Weights of a small mixture-of-experts language model, trained from scratch on English Wikipedia: width 256, 24 experts in each of 12 layers.
Below are experts of layer 5 (counted from 0) of a mixture-of-experts language model. Rows are named router (the router's row for the expert), gate (a neuron's input weights, with its number), up (a neuron's input weights, with its number) and show model dimensions 0-255. Each number is 128 + 32 x the weight over its row's rms, rounded and kept within 0 to 255. Numbers have three digits each.
After each expert's rows: "comes after" lists some tokens at least twice as common just before its tokens as in all text. This comes from a sample of Wikipedia text that the model never trained on. Tokens count by the router's weight.

# expert 6
router:178104129135103103107124122139130148171153148156156133113182114085086147178121141135150116079189104146169112173129180057122084167112080134144148100113122165118133072132117127207143150138104056108130105134135075052138076127126094121088137123154079136101138154137140153188119184175078112138123060085166090108144100137134102102114115096105092135135109084111131154118124052193082153136132191113168157097173138122121171064170103147198061111122136104155176119103155129105139116108147158142122127115146129048096163151143071144113111055209124147133124106118183141156116124135122144103158122068131120094133126174109131104138116123156167191107189136116103147155075109132178169091132132127119085162114107182120119097106123102092153142220182126158121064084111160093155140132152166
gate0:137158129172111135099094128197169141143087119159134088160161123126139160124071121113133107070119124119146175113065073071135127162134122197116125211108177088163109118090135130134096166181089145137179099134135106123139160105120126120122162058100124144123125155148129124170122131116119153081170083147123053134075174203166147188096122092179161163157175195087052094150162123122133165138130111134146125127144132141186186191103120154156139145143197182115119168117160094098178109107098141147109125124113125116184134174149133127107195094119099102080118130122127153144143105086111143134113097106150122138134170133140098126125075153118165120140117120111166086174094130116136141098061130115077095143174042079129079160141105111129152094122127111108208203141124170134073107120057169
up0:070116167119113158121133088093070140141147165093135139091123138166170102159101130140115158097142132128108124083169144127128132090127129107096066114136131162146092146185093156113104167079104080137131146122159127161151121111109143085118122159137124123163103126144057089106087121069135076181171124129112124082108146035102090085122145201128122120100165090088117121108096171153110086133137068118153137141110069152078114166121168104089107140088082126153071167150049128132086165119159126169070112132090178132097122126133133172179143137113127117097118138201096090059092086131169142103075065174103150120099125164116108111110117080118080158180144163151095142121101135135057127189142187138162105134116152167094163109082148085134109180107196122111153082081166171090186128191115130
comes after: " (", " \"", " ", ".", "-", "=="

# expert 22
router:187089119129101103141154123145051127182111116155184131114193121095098118178091129146102127089189122110147121162117159055110090145070082145137147086140114177118151074121077173198140153127094121145158066128113108060139066124126122153081077133130097108136134181146155118132155201161118134141149082088155119067175092129147115083142117076109072100126108103095150180133113057200079161116116123092166135089151116129125150079142115137202118112117139123145183114119162148135147130129106143161118114148130102067118115143139092183109095091158121149120131098123166096167100138108116119117165124083123139129114111183102151141078134092154181171126140146134116143128120166114174161115113158127117120168138111202142111129103089115092106115236206090158130056059101129131164128159154157
gate0:156140189151133139089151141099099102150189172144181105135109107137137091076075142059158163169160132119147199102067102091160157069116109080175122138148100118170139161139103118125113115198138130152125213106059090125136100105155156122141135167106105143066084124079161080132147128113097146141125109100098075106164151134137081148084089119148154138137155119141122177111094102126165113053134105196092126094070155139132143141104168181174128105062135114103116113117119122045125118093111099072113161181108167183088143151107075142186084117138113159124077088157130141127150084073145155147166100127139167165124104135122099132150186146160129070145098123060124104121120171121095187128091131112136104122111110153179140129124093107120119154151127159132104134092085138185121230150136090
up0:128147083097129126089160125150140118110062140162080208152154152124095149139149098210110180162108127092135134130151149157144074131123151178163090093112137076147070161096098154129164092121174150072095086136160134131123103145092177121101070121141175180139193127142150147132102138131171119033186147160089134090144103133143126068139164118070094127178106096087156117114113164140095133160143161100104132158146115136130112167170108084081176166151119125147088182148130130163147192174214161145157158139151098099079131112098133105137155129088151143153213171136155096131183127112134112136106097094123079127147101087178139149131162144184146143127141118139152071065161192116146100089143147104165130166151160098147054133097160105116114115130150133069138116150167069087142100081105154
comes after: " ", " (", " \"", ";", ":", " a"

# expert 20
router:121130155087134113129097141159144069091223128028078135061157105114156143134093146126113171067164162206105123149112127172116108102113124144125128064108161148121108080120164073157114115125137073111089177103181073112134074118135110144131165146110105080142123110091095202047093092158167093157126051145152143177100120106103142138154155090098165065162128118110134142110101057165164123177127114082176158089150096125070117112121161096091091131140123104167100133112216131119122081184096104128134129101033145143169146133100165151178126114127126076122109072149131192100128091162103084118138110118173125124101105115148143082172091148105144064074153141119096129167164105117160148104087082145123120132142120084145112136149137146119136123091129117108111173102113113102131132150137129
gate0:117153162133075105120188087129133110103175116127185165119087155128152148130118192102159144146115147104110132152149123117103131115158135140118082152127123118134095111084130097172126122148193119155065084069110134147073093189051123124141119120129136099126133093138168118117147068089094111173095077084133141180108193167069066108130095104121126202139124166115152094166118125178117193169156117188195141107140139098104117122106144121113124143091148116129120131125190096065149168091157161098119155173135148144141116143126116132116150168060086073134131133108128116159083123111101103064149180115104130193083132116144118117115181189152145165148123164145139112064068098090137160080123039125086167143103166116161131105085143074118137049130096127127103156077135198088134166163143081
up0:138158123126105120148125114111155112158097167135096142129073106118075169079160156117114162115144121098107121102158147157052119079117114140182093177089116126145069119106121106141130143157024146113125106135130123105198098112134139134163135119130105127177169106134131138167063060138143064100093143091126117156156149140043125055136158113177093106153118150147151162094134092136092127066092053116139129120107164104135129088163132123143163118122130160172145153097078055121153067113153152127215091065168102119184085118164140149147151076137143122086112165147171102114101156103130113082136133161124151113099138089094148140060093099095125170161133196195087146153094104124160141134109128057069110103116091146105166090100112149184104131153149103154184148152136101051101129134170118
comes after: " |", "|", ";", ":", " –", "=="

# expert 10
router:105091152116109126102102048104143122137150100086130127039178150089087095076097108113100116116133073105112144143116114168072134175141146128144190156132186090115130106147125198161116112155097167131110091092095097178112087135123122106116132140078112143150117126127155106110080049113047109136069109184167109111091118091102141179109103127127141152067181121192131134161119181159120094124123113179145161137166117139162075204128100133110136104140107121147089135087146139098144080117131129134162141117121101079129160096077084110149110127146070152143117114147131117103110093133141139129146132204036109175112116128175104134141131099092173165080132090154110120125163121091113138045165142150158062073103166021098132095160205142105184128124143110109129156090120152130149120118099115
gate0:126098137162123085109110080093139105060117072166108134105095136084070094149137095132122158134086121149120134103109094189096122126182135096067089100123163121129130120053099140145106100152157103148164106091146114141171172096119132093154130102093104026102171086135082104127129096109131110161180158076124181171172125158143139143114118193091150163089153166160086111120140157097161164110145089124164169113132124068139137123101130129117157083123096101167143145161194145096179127073159152120183160100088132135081149191159101112129115178116168135054121094120150111133165137102103112163098105126170148154145092124095149094104142111154146186092130208164093143071201136162069107112100133147114152105134186102166161155124167147165098089124089150141194215152127091169146133157131117
up0:113153074125164132145139093124125199107110141175097156103155173167097123139105155162126122190082139113120090068167109078100076162089160059112117056099139121108081124174064125077100138117061171155129170121120149052177129096076136151160154094121169109189108107212171135137105203147159090110086137135096088151103167110147161115105085089126107090175147101077161129186174129134187177067087119121124124119141155086143139122160122135119112113112166116068117135099135135141145145089157120064147160098046149184080127147165104163172184107072124130115170160151087130143147137082120161150127135166105120121119164182118151167138138113125158113110091147177061158107190154164147148091155131159133114149168112148095118104083129108148128108157083107126136124104108151140100137116172119
comes after: " the", " The", " a", "The", " his", "'s"

# expert 8
router:142122162113181126164166146085175144123089108212166134087152106109161098064122149137118063116146133109141143134124128139105122192143148100146161085136164078130140125156129096160124127124161096149144142118115164142149125138125076096153144117095103177094123097044118093181138123185032134127103128142118110113103133104118163094096156155132096194062127107121126189179164150143084134136102110126117143085163183071095160118191104118106080095169122110132084118077106127118094076116167130110198167109125155057120140096110115139097106142168146091118134142182114093136128112112115152115142134195070120152154135088142130117169092066103134125143113127161105181135141109124097124056207086122104080132107150091133145183100227148124239153123062129161134131101129131156164142118120140
gate0:109115101146120177120146162101193130142154144103152122153142160126107087147152143070132114105128119102158067124084122128110098133108154068138145129138104138132115140134119181104135148149143109200113087209122138135126127105080109110120144096136105165130146055126144155129103110130088039136142099148134139125157145071089153092192058123152215166128071190105142122193156118140116129146090114127135103070087099097123139093065092038064167163131144127142075065052185141105164124165141127057103104138128104128103048164106090073159090147181183085181161167085090155163127132180155089109147150091154061161115151116163136105128122119115138122154104128118112130169122161146121133096156122106126150175172117131163152117174135144160162110148124124145115161173136094172113175104180154
up0:118131122145119098091134174130115083158103121209172075150214121115147123142144095143123106154072087152077172135143165133145072144153166096144146125155154099117100089167137140166191183155110118123152156179120166122173182086072108102071136155137161108101184093144160171103120137130110136120134158120082148103154123115129076139106097090166125114113140179162138162083143178034061127094164110089101140121165106163116134142122125153113140142112042090136184112079078123172109109084156143175148149132154116169074120128098091085159136177127081129130109154123083150092132095161200160158145071142097147140108108181134129166123161151078181159086192097151149064165119177097109161119161136144163074129088108145070113075130097118131150140163094126141127151066100150106133134136130174
comes after: " the", " a", " of", " The", "'s", " and"

# expert 7
router:124172124136107124136075186144171143133147120079128117106151135161140137129182063146079083124229136110090116111116171107164168138147085115120128079078126175131134114131212106140125124150100090102179149115166095157087138116136102160097134128117125143094134106168197123195135035110195101139170046139155070148095157122114138122126124102161121119163087106088152117130121175114133105150130131123161209064103046140107126064125110120147108172106111099093155157158187129190145131138104108123110134130069117138164129131046128093167161121091120185101110124061102194106099120160093129120106104117135163158132107134100148133111111172128089158149197117123118142166114136132157171179115138139096160172085149125097109118178068101132104105090080106130125157090106158182116100185149134
gate0:123060098178068151119122151115118158159142158143114076094150184090103121131116178136140176188116118138118107126100110114111144110138176089098195124183133139081095100167153153121120155141109096127176092141122055130106143052166133164080112078178159096163127141131179150115129093119114106155124096113064176185140080129103194150153173148149170129183133104161117110114122136116133147148131137126087087114142176041119129152127115155128113134142096133092139112159159170161131130108104127176144128127156041127122126125110069090177173133109153072079087117080172125110141177129124182123137173087123116077123110112094151198089134128124112144180184111077075154123129154169146135207093091155150136096197090158168191133161097056132120120117132175180132146135131117167167127127089099
up0:158165192160123114153090134120167154179146101110124137113104123139191117101128162104141118077018149074090132077142158124163152129127127132090061114153155116172153110145164088053086159154099128094208108135143059132156127163180158167111111169188162162138095155169148139131125140085062119149115096128135124107118142156107130117147152151082126104096093111120153159165205133105140164087067103133132076170082083098098159159128061103125135117130088093185160159114103175107097165141101114148123126125126182189170147154121142120146064111122100092159104115136143131110190131146121165141137150162118133128136097191124070163161153104141106164118108095134164143186094169144135102142189126115165141160148155072158139144096085127114089061153167158092188155173107111154121064100091128
comes after: "-", " |", "|", " was", " •", " is"

# expert 13
router:100120160112099111180118118156120169165159097091077124124136121100119170114142160158120138130123148141163113134103122091167100168150152104120161095110094185135136095078089127121121142091112042112107092108107108119153143089148141160095143115150105134089150102196166080100128202143142104133151099062147173173159113083120148076171142179107088130125101141142148179134100062195071093097116167107174174127173109155138185090077110163101128184132100151218158150072163134113119072123140149103150181094114120094097111155118165098133137031168136118099132079145108086122121107113107167131118107104144119065156099213123163181061082146158169153090152163102157153095080086145116142134097130134107126181114070183099125147118083147153087145122131121164122126045121118128148136122163113
gate1:144149155164156059155129075146107110113142147178161186092095069102131135111181136109198178103146084086136056129111169139157130145169088133137178087140144171104091187097145117116097186181116127085106125157121164059095118184167143139119123091199129169097151154152145107104062102100124143109080156069126119161103160126076160200120120091077134181122125131114097098161111123113108117129081049144212151157045156142160129102109116119126127133168114080112117142178150116136138137151158128116116127103112124129094114112128075181145112090130112070106085122155157157132114124101113117083121131150140105135099171083122082110148111120064117145079159083123094128169125156163190090104080145077131124115156128082104117161127178121175117161158069089150132085117096171064162128112100160
up1:164143170138106048091140150149111079142137100150141124148132152110190132125152181196116120125132145099146079136103197163112125159140184154179110081191165123118090146085136123086114154091112125090171146128122123164122117176152079074077161096139087147038197150084150113151116140087112193103110152076173097114190126131084127160160157117107137147137149156123132162172081173143140097109091115159162161123132188205103150148114104145115128146120166107148060168129123127156148093155118090146115083119111179130153102133156109166152120152099110123099131123070172150199133151115110143114125151122106135089121171097150189101169113127124207143104220144035095112166106163134150108147187143069154122142124189133134127153149115141151162162172130116131061126073125139097148155131142104
comes after: "|", ".\n\n", "\n\n", "\n", " |\n\n", " ("

# expert 9
router:074112136140137105092125146107162165135109101083080109079111070094106147138122109065135170189132123092095088138139099148125146108108152166123120088118098086096136129132093176098142171085108131081132080101114127153091158120163166078153174167159165168156084137175081131164093164098114117123141162185111079124176124150173167172071097092116180088134099128109160167178073164071167160133117132154106085181123126158110120185130147044101157113091096137130116159145130149132140167121113077071145087149174132112163144108125143092155147144134092104121100098183115077143116127126146084100117102104145124117084103164131081090083092111150147184197092095147095109082152144140134129133129132124147181174085138069107099176167150150104073114062097093085109073141127080209166112100082089
gate0:121103112153174096170088163090136149112118130125160167131117155139131174171167163116141122105147128100122139087122108132117124149118126125098128144086115064064159115062174177083095147093141113108091152109164189137115182147153120122077125147149140149107137118143161171095115121124125094146137148074175136084155071127137181151117154111080193173069171108114099138160141124118079030122113080085124126127126151161120091092106124107101166106067083162132128078105164125071123185137148137071128124166090106150105105123138131143124159068119105202102161081117136103040114215119091123171137037158112115136092065115110157115145170069109080107117060107105164139132124133053139085131113117099172137110099109162179143095129128074129131090106111140159121095119185182131111134125062130
up0:131147156104117107183082080090149110091123168100105174105100137085138135101121093141121111060123147108152144168154139129072140149150187132159100152087160050131195142119168100102120129123104088103146181083135124179068201195124098162140119129126110149141106162069078143141150101115126070163117118092192185081093104140119122168136177126061126122109123113130098099122130138127146100090128071094145161140131105112114148123134128132132119137134151123127130126152115080141106141119089168078156106101175167174129139118138099148150147109148098101088156148118085117116146188140128184236136083173106126140063179141090076190095127135088063106146077095110123101174071130090096064145143069093155081116125159161171137068149163133167150082111165171158089089068142113163121144134156144
comes after: " ", "1", "2", "0", "9", "8"